{"d_expert": 48, "d_shared_expert": 128, "balance_loss": 0.0171, "router_z_loss": 0.001, "norm": "rmsnorm", "parallel_block": false, "warmup_steps": 200, "decay_shape": "sqrt", "batch_tokens": 131072, "steps": 2911}
Below are experts of layer 5 (counted from 0) of a mixture-of-experts language model. Rows are named router (the router's row for the expert) and show model dimensions 0-255. Each number is 500 + 50 x the weight over its row's rms, rounded and kept within 0 to 999. Numbers have three digits each.
After each expert's rows: a language model's description of what the expert responds to. This comes from a sample of Wikipedia text that the model never trained on.

# expert 26
router:538498510536593480425522479610460478447514442524528443440587588553513584450445527517529478589520545483438530465601565502437517395490435487449522476412479536435543449527476555506464555504536495523612466474442482475442502560502538526426512522492424493510445505590533546563548437444461578523452519615503472452500595423491523494512493574395427421456485521501545477515474567460494563442609603477545554453425450459526476485533533516477366518499476520542441515460559524497522550456479451504474525521428538577437475536523498555460514509567461458411482532538462519491494514552478490540452540529457538487552603542570490506447523626466507448539417573520414511399450531526489509513535392490548525566510540562383486413491514492496482416444564447475376585526446564487522488491478503
It responds to: Articles and counts. The indefinite article a/an and number or quantity words before a noun phrase, such as a few, another, two, three, significant.

# expert 8
router:456553455518565413496565527514422499430551473541568429535519492509520500482469530570505473510475510489434595512504523513414470478543458489498520504427452590489554470561518549472502454555514482511537419514453532429440563527468551415528551450475479485479493570578512576568529514489476518534505558571477427463502512463500523450534461584454482486406516536503561475495544517498467535467546532514604575550489386495546626536535532646541471500494472563482457484517526505488513533452489509460442483571462501513436446530370557372499509399515475435434484513531414528484579362472488472570459562454518587452555574568560436561439555536481518469521493507490472517511489528506562415362566475502482536594493548524476450477523514450415499447451550392574345460507516523493520392543462564
It responds to: Numbers and sentence ends. Full stops, colons, equals signs and words before quantities, such as approximately, about, located, and decimal points in figures like $1.256.

# expert 35
router:536538469508554425378605519570419424494494498574540466505525512563549524496504485568481492526544505426461579403617493538488429488476517451457551435444411545458476420576460565531455555469557486534523474513462536468463595528490513457473528511471472474499481499563458593516551532473517502498467564554524473444544557407500594459507450576368481453428517534500500436439459597485456512450466520510537534594447473452493540572514560586519486516448487592553484496444509490505522530442458434483480531585461584486495460505377469505493549469551468503470496577513486541414606467552608474567451512474511525497540559532508454569458591524450490415498490518589496422521541497567509423442599484561535511541509586532487443508548588438478433429467508438485408437435487572455517459442416558
It responds to: Punctuation in statistics. Opening parentheses, commas, semicolons and table bars in census, geography and list data, such as square mile (, 60.5%, and coordinates.

# expert 20
router:481555404570544471469455551477461486471561464508504448434563549546551482447433584596579444527589508465444542426526580477477457540525457479411473477400479589456561448521446484590477401609571447490450437434432577400515505541468519445459521455489459432465439486523476509523562477466440450546504506541518523441530521435462523443412466526490544482444488578492475461471556538339463583536559545444575487558444450460541443517544533499601475556468405613476493422555541453548527484426441407576448577485446475518508463495488421455428556513491439462483530542568446572472518435526509491458462531480530516485546528513525445589516484495526444457473498538516456515487577510564616458482514466472502621553561567516464518510524467523473455496499562510579497512532452567457482488417459543
It responds to: Early word fragments. Short opening pieces of words cut after a letter or two, such as s|of|tware, Ham|mon|d, un|hear|d, Tw|o, often in album or song text.

# expert 4
router:575569464550512492434632554545397447564594510571575533467534523462540565492464477501524469530520505455479601428477492531451375470521469499438572458492491424480500431510458607475471464564504456517572464454531531493494524586482548467483533512500470455407460612525477539535506454446486599510427523471505489479553521490479535408403443480441499452494526542512528507491477582539440526450529495492512600489529430441517471588505573534582443538508477556521432431443501452527639515487503468473443532547508562596445479552485465465465515480498444455483481538556484556458528475495512403514458545501472545409532555501535519619530611481456426417511451439487425491433514597562604390440565490526511522586497485496499506454530495419419428464433552411457458526598511535513524515509463532
It responds to: Sports competition words. Sports-results vocabulary in athlete and club articles, such as season, Cup, Championships, medal, team, and dashes in medal tables.

# expert 13
router:472547468525566475442522486607478447513486483473487472511536639510590516417471573505536441628549571387419578498515553531512502450505443474491552477477441525531562479543428539550444552578471492498536426469508484415500623560491487428465505421518491406501504527553483566501542458427440530499476510542545524474562497468457573524478499498488456435469482488464597483458507601483503548445480529462555497516475487462512533555538538599456483508471419515599461485442505463542617575432457495521492488522439524603398495486450461449521583530615352452472540524569470523415532461476473460517492538480454552435680548550481451519491511592443473432513501503534409481383545473518524498511526476612514523471501581525421488475515500458518496464521526466513416524516428484486575480504474526
It responds to: Plural noun endings. Word-final plural or abstract noun pieces, often before "of", such as mat-ters, Hundred-s, equip-ment, people, members, players.

# expert 31
router:575504453558531485432528501554480491502545406490520441432537546543561592438442506526519375603488528457499517519519552547443467494509448469457542497450561543460566445583462516541479526517526508548504512428517505487411536544435465495397560517477457475496465518502504573501556504433475542511437603576511401434573552469461540500514452501497517432412536568475580444483479578417413578500590513413525499551520409482533500427508525544504430528504475512623477474470585523522581573435478510512432532540432605569458481518499494548528523421520450525483591535536471486508514457565582454539417471535439557484600573558516515501494523540451545443560486526506417539459535533515478458399518483611555595492500564557432438412556523454508493542427610405491449552509449463440493474482494556
It responds to: Adjective endings. Word-final adjective suffixes before a noun, such as Tempor-al, flor-al, strateg-ic, pot-ential, Corpor-ate, plus small, large.

# expert 43
router:589508460537525453465577543504462500461507391604535474526491541544524510465438549597505505561553515425502546549535515534439454463523460448448566408469506509481524452541464579568453491569546459506553510461525479436429585578511574493479523448462469417469494566555430602502562472402494539503481578510481435397567490485473487448484430588469536491459515532449502486426495548495465555413481541451576567512428542443589500528521577549562493493458457589582435479463473482530497431514468487477447519499464520512451461580379456450453551495559528503473542629466417535403553463535541413588412521506478631495492539487499468569407522515505442399568424530546452451487538487503500429451563471527543559519535577537448490419533573530480475419490551466536417485500423488509500431494494506
It responds to: List and table markers. Line-starting dashes, pipes, bullets and heading equals signs in infobox lists, taxonomy boxes and tables, such as "- Born:", "| Heraklion".

# expert 23
router:501566496569579423571533517578418434452580548498616485441509559466592491516553567490515451505479510448503543451477564483493522442461495466498513460434451483446495425555511499515500388567553446517532486440511566446473522468507635454487480462533473500450459542569474602515485518392455553521444512478490470443503473533435444512471477578485523476452545552458574535459513512425530524451581582485602514590493498468547518518531468610610471583488368501471482475528539373573552603441425494447455497508442576575484492535450487500504541456464461490455525480517442516492529504570519457496463475416444502455580571498555445538517559575483516462516424518498464455436544542474501497414522462563524579543582496525458554468566505452447419489518558402566401503564501588455473457428428491
It responds to: Place and name starts. Opening or middle syllables of foreign names, countries and football clubs, often in tables, such as Har, Atal-anta, Cro-atia, Vill-a.

# expert 0
router:534558485573530462387545603507373505503529440577567505485556513538494514484463490510534502562521493445478492479541502522528510527542433490462498486498405485587533478601479508595515455478573417548534463558435476413479527557450522424472552534467457433545444526524384589506529490491480535545490502580498536445597494524474550446502432509378439412476503492517565472443507572480442491469542497447549515544470499463560571595484540541514511539472422547532495483445513486568518583390485425557493513544372479630396442577470500465501521368550460494485549579557462586453618462523580450487501561438519533459611545564554455468437483446474460493489427521535469509474564487512523439509557536488507567585510511528457483471493506453509512389495561455533456556467446535495529417491457485
It responds to: Word endings before prepositions. Inflectional endings and verbs completing a word before of, to, in, such as squ-are, arrang-ed, rang-es, has, located.

# expert 12
router:566562423566506445502591592553397454431530491543559472443500606465564522503435472466529451560515473446514554439524581501399490521519474527430574443500434480439499387554441568513485370563509522578498415475488577418468531549478568458436527488551511495479458547517523500588508528477443530511393550533492475450518521399450496420437500538488563464467532581377531487463553563429533474441554534471507501524414460464546528530568555529596485591441501491513480457540573430529582534495473469469468497561550570497508492573505409461465563494498453431508544492544479598449542430567550471556508520508455520501549578523505489605527550538510418396510473470499475543521464560598522468448567486574500515556534482566472505485520575482372449503486473470594448524508510564504479464459457502
It responds to: Proper-name capital starts. Single capitals or first pieces of team, place and person names in sports tables and lists, such as Br-aves, L-ions, Michig.

# expert 59
router:570607509509520471433565548573434431450545519521514473501576555503570532475418505560482434560501498427444545436567537495466404503455512460461477500444400575524511493525453543503466544478565463534584455473448460429467585527461512471454521469404453485498486512541453570525575493435456531523491478566527423515587478482493561468503460544377462383460525491526585490476508606507439495436462499447512550515506504496476582560523483584573502507488461540560464494453527475521533569336543489499467515587503552585422465536506466476455458467557425483382548511478488576503592422622535440563538488461537541487582569541529484506462539528442518471549478546612442428484478514482491448478565483599593529516485524537465487476527516480468449449458555368585433566506468539446569498487515508
It responds to: Census and table verbs. Verbs and bars after percentages or numbers in demographic text and tables, such as were under 18, population, households, | separators.

# expert 1
router:514602407561573406490515579521468494428550531464529449499499481535528499455468549566567403506551547531527511504490548456537470502505510504462461419427459524434547442576456514545475495524504476500561396400527578457478513544495610438481504478484539484480444514595478529605555422476434455522491507537501472455503478466450535454522516567487481530438444570437550470454530507467511582525570570505543499609380426493524480523573549614595452479427469539478470454502559469605544502418471453467437548539422567570510476517507390495470564518482484466414480515579401550535571477455468481513441505408528541494568575534561490602452569526459479475559492459551536500482506538541553435512493417596485568516566580489446490455531446425398483452472469442587429470486504540473533474437446518
It responds to: Name-start word pieces. Early pieces of names and words right after a capital or short prefix, such as T-ati-ana, Har-atyk, Hung-arian, si-mply.

# expert 47
router:554538356576562473366525550591514488408566516499524530430489519579548570385521522555540495587563455424503533524529517525460468480531469482465450426448445576448555491566490484475495422536560553549522411429505577442502515498455617456453527477441458493479456538560466524529524505481474495516501546524485492495528586465482500442463495504520575475482534506452516498444517525485477562448550544470590525617406527488536493572563509550589475579470432526520516500460530445589601504456413463547458574497464597426514485563410499496486510525514441465525518493505465579444535424480542516527507517405532530436575546556565486541506503542434486403560444453539450415497484578547558476465506457546572499544656503539436477525564485446485568428441507489593510493494525551450512474431412521
It responds to: Personal name pieces. Pieces of personal first names and surnames, especially after Mc or initials, such as Mc-Far-land, And-erson, Willi, Rich.

# expert 41
router:529581442562516486486469509533523511429502431464554419464513525527588542449466523481481370588517471528482526532530512518508446406519456464452546485395434573436513477605420530479503529532528453526543498475478514444458549481462517518423486430416480448527446536496479522512510473495523551534482608519528409490494518427545459464376520472450508435437579515453552488505477532484383520412530501458494528539479479453522493495568500571566425475515536532558512403460614412599610438524444527495412541489495569522446504518482429430449460450560404500463526466533485553498555451548527435503482492447460523379593540578521514490437506605436501434554502555575447424490416536518516422496521530569567471511543551544503506467543501478417404527493502451540434537477461548483559379406436513
It responds to: Politics and government. Political party names, offices and government words, including the P of MP or BJP, such as Democratic, Labour, President, political.

# expert 5
router:544587419540418491408484619564398446483511475580552486477494576543576540426440508518538507647480520473500550505519496558479406487490480459443522453466452483438531335556456526543467500548505516578443500472439564473462532574470499450444578432484478418469449512457522508590461434499450520521477513536513362438530499458468621464402500456450518505529525516441530467439506576506494486461591532482483480542457471446558554554542530582562481482463457561593463433469626460550584575405487460460453498535460564630463477541487446434499575452573477478503527512538430509489514469518517456502515505518517579468613459529505437595478519506556444408556513525484448504440489584540545479526539505524512494533501516546444517467543512430449478544482522460513442495513444550444487435484457565
It responds to: Head nouns of entities. Word-final pieces and whole nouns naming organizations, places or roles, often followed by of/in, such as station, club, player, locker.

# expert 19
router:557590459535532387514571557621393500442528513525554469517524540501552542474517577526565440613511522463510541461487578528487500489525443458467540471448458538493527449511493499567527456530531470476544472450481546445520566559435535390492506420502480504498498508582459599556514473420433508556422536542470495468509484482477575421509448539460417450412506547475534430529539493479488515447522604513539584575412438450495562522545534577614472523496433525470450471528509511579536538480413459508448560550494555555496451484445519466473487472501461444464500525495413599462593446548556455522485555470524600427526587486542487527490587612455491373499409459571421486456581529522549420476596516480518545569530502525423519460579529441455462510438519457555475507520498525444489478386461569
It responds to: Table cell starts. First token of a cell in tables and lists of sports results or credits, such as country codes, positions (FW, MF), first names, x.

# expert 34
router:548592400537507505485581543502515472477477492477563396517656532542576497458428560593531403551562445454474507470536493535557506455568469437535490482507443470471485455499492492504469424528565532589474483546474536471535552434438565514463521503492406442485483557502480517515455424458407525510383532496558492469482581509416514397474469500465560511398500421446540454476522500475439553415577511441503526520520445509535515527560485537530449542445412540572533469445607390549571532487404506436495523520496482563547465541421444485464508358545491422504561513471486532542523461584554512581486496418446545475545498549462508596434474502535487475538466565554424429413539504521520383509498518509529536543559534500405391437495483396491483563496550502539483477470475547464503476493404507
It responds to: Mid-word Latinate syllables. Middle syllables of Latinate and scientific words, often containing c or ic, e.g. conc, partic, at-tic, apop-totic, por-tic-o.

# expert 25
router:538489394592477451496506527507437444466515480456538444457550514500551487390442530562565446551592472485447457457566493503499459462549475494449494441398459498493496482516493502518494394574540445567488485485507651456474548528467568464499520496483440484442428458529473532574482477461427562535437476542489487469510579462413627391441508519529587508418535498456493473466465541397462577452581570496524481523498474452628476502514539532535456498471400577532460455469515425562529486487465511505493595541423543513486461536493417473433490456517453432426513457563472645402505412486514482525457568486450566434535587524534420576537550532476441512538503552486443475487577485537583489463565467523525630554555565474450490480511576460498438540534502475560515468478496583469497491467449598
It responds to: Word starts in media. Opening word pieces in reviews and descriptions of albums, games and shows, such as nar-rative, S-emblance, Ser-ies, par-odies, ar-cade.

# expert 38
router:496567455543509484458575582519495457451532469526541424444547491572497491501544491606556502569551490476430544506516544511515464460536427447477624438514451499473497433532478552502495437506524500573519470505542534446509529508441548464483521502377461393486471493500409495496499422444450514539334526515553508423490521429418496410413538505433582473459491483403567451499440495475449516453557500459477542525480507474521538557552487527528500553481471560582510461380611444609513561513406491468471563549499464545464386524519377429479546421570495429450551515510494499509505430569532501536485521523398500477516522520477494532463465495478468524553483605566466462402603534532489374451483487518510499520574442524477452431560500416485438543388509509588452587502541554439487477463517519
It responds to: Mid-word Latinate pieces. Inner and final stems of Latin-derived technical words, such as Armam|ent, air|cr|aft, ori|ent|ed, cir|cul|ar, Episc|op|al.

# expert 9
router:623511472529511531462503499527526438469539459524547509421563515613527544477481559468557472514566455482506516439547587537484459492493455480438497477461482514489588462543450590534493463523463443585477427502478629495492499541440554506475542476439460425456469474484423507556523464396421589514570523533490507496546564491466509451499469449459540520426544474463526479443549491452435518532512534420495499581421429483513522543518529555570507626441478552562524515517489391530572569416411443563507581514475512520502515472511482372490475509515513489536551480580452560533510421484514475567454513470371525473519487531576474528418508497429424480558455502597475492508542516592646439534543505508519605543577512554429530475523565455402427469461524526595466528561488587592558500478457396
It responds to: Mid-word fragments after sch/st. Short middle pieces of split words, especially after sch, st or k in German-like names and rare words: sch-em-e, phen-om-enon, Fallschir-m-jäger.

# expert 50
router:551565497511497492422558521519395502504537509513513419530547517520513547401390555561520505550519530453488534498529582513405460511542484501456547435438491583398597540565519545543502527610502446494560546421436540461467621576429545481432508429466462536490431595582489571578570450480470511551426531499509449498567537462496495450476428608496527495483510520452537400402430526470479569416554586438636531555420487457560493555554507529532443514430481613503520427513531495568521463469503494481446483507435514566490457566406425439486535533529440460424582538501445534445609474511501454547480512462501540441490528517494489567418552543495469380571440513502455486492535490496494444498529441501521535553520578542483495524523519447501404462514533442520505539514402566495510462480438514
It responds to: Table pipes and bio verbs. Table cell separators, list dashes and section marks, plus biography verbs after a subject, such as was, joined, wrote, played.

# expert 61
router:561592460568549459434560556550519457421551455492569445383546514548509465454480525492490470490517403412460521489510540525536527492543504430473526431512494529406494374575495529583462401514537466538545432522466517450509483523501573508455514449487419497450438594492401502520528582494520494526426481581444505524580554461520484417518436497541521498473464565500527480444548471398523548509594535459473517528379544480551488535552503609570451591443481471539445478523585518591547539501472540527459479521439615502485455527378493459461589476566482465470532508502469577507498489492563483582470554380523509491578557530563394510422521539525516458529443495548489528395478530534519473505551457530536523510549613457362494471553499406443482503464470429527461507518507528422536418469460523
It responds to: Mid-name letter clusters. Middle pieces of proper names and words after a capital, such as T-ob-ago, CBe-eb-ies, Steph-en, Jack-son-ville, D-ub-ey.

# expert 17
router:562523422553576464488467531532489438467626420471537498489518533572545568474504636494493474528560584478489477465559609513392431450538497468460460386462420532420587511494487517581479404553548459526480453487469512480484567476470580475403502467457482475469484509482485565511511538455432530581521485496551544465486558476521538419514483568520493478379523471508538461455516476469468525458535533488560561579447416514551494548508525511591507621508464549553522418520520396593561546424446443542458551546385516526498448517503477452389475464565470452524545570495432571530505457561534489478448531444414504507552441535581464549492523568446528473526467452516456438499539501547637494515481488517531554533560567445430510513511560483436416544442512494534524461614464615461491473474452493
It responds to: Mid-word pieces. Short middle pieces of words and names after an initial letter, such as k-it-es, Sc-orn-ed, popul-arity, Z-ion-ist.

# expert 58
router:538508497521543484520563563520499496483509486503511414493548525534617542517509470497498475489497513416458631435565462508372479474496484470452553407408477529442549526540457565562462502526554457510508491514467550504396597581483659474498511504402454469483499533562401541550537484431479526532453524524478403421532463495496499456473453583464567437477506552432515440408420537504436534382525525446575581527475488423537488571572558603608494513507520566588511432480480464515561510454525445462482484579454522518438430581391401461462476517547506457421579490503503505455555492510571463508477537468463628448531527549521487537440510510478443433569492590535413435442514551492507450488542484545491526555510586526416465451533543452508500462485545451532481491435474557463553455513433508
It responds to: Table and section starts. Pipes opening table rows or header rows, blank lines, list dashes, and heading equals signs at the start of sections.

# expert 60
router:525517488526536450474550502527455445498532495562487405469538565545549529474447538562508490524554586468494570412554515556395444440536481460496558481465441524438511468607429577507462505529492494522584485451423552536437589557497557472459539435452471472462462517574450594520499509441544559542534519579469431415546484436417532499505479623467492420486536588467510470489470596439491596438518517442599551538445492429488513541560591558494471513532516535508452500425515502529516518471457435473412524580474605505515464534420494514539488437563475486437506473563480510421540469547560402528419563465485525446470497569568452519404528496451501421500469528487474516492493542522481496388589424498513498528540488625502486429596573506453501441480588404484410563539451506464498465470386560
It responds to: Function words in locations. Commas, the, of and in within place descriptions and ordinary prose, such as Agulsky District, state of, one of the.

# expert 2
router:558601461579530465477493573569459480402550516518497554472472598499595547469487540523503462538532485459462534484535563486480492454478488468476510490453472516435529444532486500508421499570510437536552487356456566418514561601517578422466516449481457526455508556528465611543502427434401510515490538541551508502496559537446564501456461597420457429475530509500563464504512513454465582503562568476566508536404539467488504535578451546638441566474426480485551454500564480541545517475413420485439532509463530598544450499470483482509532498575450467512510537557452546474490465520508477530476530486437567412561556514575531551514594612481466379534422491544454509493518587516571449514556455543555525546509544473381557498609548443413405516515556475544455487510531515474498504408406533
It responds to: First names in lists. Given names and name endings before a surname, often in sports rosters and tables, such as John, Carl, Joe, Stev|e.

# expert 52
router:510565411537569501427521512496474474442564472572590538358599462569515526481531485529527499509617516441493539505518558537416436472501484487492584426499496538411521523542495507529512413500541514545529429502455567424544505561500491516502510457553473395490488587551458507546484454462459503553496546547571548475551565510463481448536395509458498512482539527469539455478523473444481562533605548481513493572417482475505506588488471504544480574453430542601430419494504400623600543461450499490472579556530558597476476523519576529492542478505506443491498562584499599483499505437590507538514516481514536484633532571512449506437498518491449503496426537518452519484577594521515446430487498556511631575583543542430457387549543491491474426433554469505467575606453512468540501463472480
It responds to: Word-final letter pieces. Final pieces of names and words before punctuation, especially y, le, ers, e.g. Sicily, seniority, Villiers, Brentford.

# expert 14
router:521501467590509495451499494540433487470600454511509438412583506513569536369454518560571457615536547485496511432547620554506439508540519459457544470474440464403516462570494478589494512579574507474485486378426573421432555548426506421507520439536490452450508494522494626483507500462480513528426607547474469473528584481488555485494403535488443493460506564485541453492523498465428567497513508433490543608429437387517487503511515514541405445494460520497520455491503492637542587456477464482401510521434575553495494497441495476425609438473458452433566528517402505482494462481503458561471477480499589557581552544480401523524576490500492439538477509471379471449502489541526499510450459536577553514538562448460461469563496471446422489472516440534416509545459492434503464491464505
It responds to: Foreign word endings. Final pieces of Japanese, Indian, Slavic and other non-English names and words, such as Toe|i, Hatanod|ai, Leuv|en, plus Japanese kana bytes.

# expert 16
router:562525507594538494417516490589463443421508488488545505453527565512587505450461553502495446621479561488510524437531599509452499490518514457440554458447473491434522443596464508529435561555517384509547504450469518424495544601494489477446524435445456468472483537532478567513540483412438529534471623578534496488514548498496513458489436534468424434470575492475540434518511575477449603503495566473511551508424495445548487575501510528536431499443468492609476484481527448563546557386425446489377519523452606582505540531430545472513563435535458509461548546565461519477527504487520466573432490483448543444621511581547471519488516574474456390500434544530412468451510577509549508520512431561590510533512576521366521451575526481485459461448558462540393575533463530476531507460473515
It responds to: Foreign name endings. Final pieces of foreign personal and place names, usually vowel endings before a space, e.g. Khalil, Zdeno, Kosuke, Polonia.

# expert 10
router:545525391561561444476526589537430448479538454516520461417535493500570558500528454546523484588535442479487533483524480540409500515545437470495520441426439467438524432548456524488518437514523443534472489508501538422391518556493547439472549465502455415517443548527524490497506505487497500486436596539465480468554585488554505431493467528489528486450511574443521530358503613408463491416574510413517523591441485462584563498514568574576496561466467587533503438490515460533647507467480476491494538579521639517461412584474525479435505438512406450457533490544462578436547402535548458491479524546442541433567590525478459584493505510466457392534524525528537452494552514567519441449599454595525546581550510534505449504507516475450495508491519415593473536462512538488438451463429543
It responds to: Proper-name word starts. Capitalized first pieces of words inside multiword proper names and places, often after "the" or "an", e.g. Indian Ocean, International, Road.

# expert 45
router:563594495558511460383523520509490416517520479533516421471604503528602464437399566513489465555497516497492531512588535523431411421547541447502576472467434551473565496587410545518470555544511500511525459486456565495472623563507489496442496434517414407441440539607476629535503508455494592496500518541513419426565508447414545504455474568468567448475499542458513457381479568497483528461509535471577569557484477429500524571557550527523488513432491490566453481427540493496596515409451451454469499602402553563502470535401508473505530470560487433471556540593472506441535447470550460518460570501491563404524517530536432525480529547449446438510438501518476495455542535511495485472558441555524500496497512585448448428593531455495502425465531463494395544544432537481561477463455484
It responds to: Commas after phrases. Commas and closing parentheses or quotes that end a phrase, before and, which or including: divisions, 2004), jokes, In 1991,.

# expert 44
router:508599375575534434390590557535458510431528497537531440411514543511577569480501574509547524551489537495539477478565574567485497456502488448520526468497517500478507482497426573488504415498528385545501518482483556510485508482472592473486483433492455418515499516511451525553462501454409554486463541592426479513471593499501466394467505514506481497457562521439542500505451496423451521516565498463522551568464518480532543566539476549532476516472451429531471483486549421621531542516436518542489528615459533539545483533413488459458474485495441432457541593496453596514487478579517469534482441439508513439609569528484521517530532537510472459534447543530374494438541570530489447431534473625517485503632516439354498442563523435454438439441491477589522504499492563482459426389392558
It responds to: Name-start syllables. Opening or inner syllables of European and Hispanic names and titles, such as Jul|ian, Fern|án|dez, Du|ch|ess, Pol, Ben.

# expert 24
router:614559417488507534435492586497411471493561528521539557341545587544502506490508519562538454548522454494477501504516497503485513484524476476378514385485459444487461434498430592481500456568614471592496453495528569462518512557464528466490524516519486453414527531519487535555494452445452546557517521511462512481499569496489530412482457432469543531454490461486588468478463546497473619517553535504471515504474421430553549577526541487552489582463424561549441464498486397523573574441470445470515559475485534551376480457441478444495436541498480451538563507627524580496518481484510512521461591467532529450558550537522497545491504540496407513547476484588468454485472547532593423489548431479548595504610534529416420411465509497424421420341496476510429509531440524536548546508499501
It responds to: Heading and table word ends. Final pieces of words in section headings, table cells and lists, such as Sing-les, Rank-ings, Sch-edule, plus table separator rows.

# expert 51
router:568522495566528482481534551538485425472527451505520433458530545498593484460457532523497432566519542392431548502595493509457412439488505428456536443375465524462569400526411505521461521561528511513471435483454579469443568542518575483475529530476453483506484519585526620617524518473512534482493549540463475482563517515451562458505478574515532483460522476425523448386414548457468541434457516476592522487512483401471491631564552546526511493503407492582492458486458458520501493467458509414442515591478517559470443559472442467489507453602486470457494500533488509512492517459571463474502500496502576460568509556566463518443518595413422378548427504550417503408491527559533457468563484485489523522486542491383403415552538482515512522383543420488410545483519505470587419479424531
It responds to: Line breaks and closing quotes. Line breaks before list items and closing quotation marks or parentheses ending titles and quoted phrases: "Quaternario 88", See also, (Spain).

# expert 46
router:563508507538526439425524507518487498481485499506515477508511504501548570438434511568491441618517560420511569513543565542482449511536538487488552438447461523432581468597471586536434500573526474500520475422499509416484548598417523475491564437552490484474465537617398591529546432454486492520486534499474460458597496453511476468535461576484513529491571546490494433457458509496447549433487613445562542553408515474543501584554536532574498469475443594517415435543528486539508504466505448469467514493465551550450471526395415496421522503586464459489565626510423550453571438531550456552421567492504578473531507495525518563438524512470419370537428544589460429481488517466519448480554426469598526536541573561471507477479581475460459466517529415539395480530400539503524417434464514
It responds to: Bullet dashes and verbs. Line-initial list dashes in infobox-style entries and bulleted lists, plus biography verbs such as was, took, moved, appointed.

# expert 22
router:522569462451526480460533584557439455523572451545559442495487537536475528468470530533480484444564556464460563490525484518554401476503494464462548496464468520484488464531511491573483493527530467507538474506424530401443549554527613450478522473406519531446516535598517529521514475420475559446477593496483493485549614484447583411489475589381547484459492566504560487440470559504417577501506566469556578542452473507464514571555593469519473525498449569556475437472481496547564529446462494460427467500498530522490437543454503469501543498591473425487480536462436515495493380570566438491471654473518641508519556583534448478438469518480417469498445536541412519489422476588552464461638494544529523620526548563369470472514514457486470508397484394506515550473461527447532457468457541
It responds to: Sentence-ending periods. Periods ending sentences, especially in building descriptions and demographics, plus decimal points and percent signs, e.g. "six bays. The".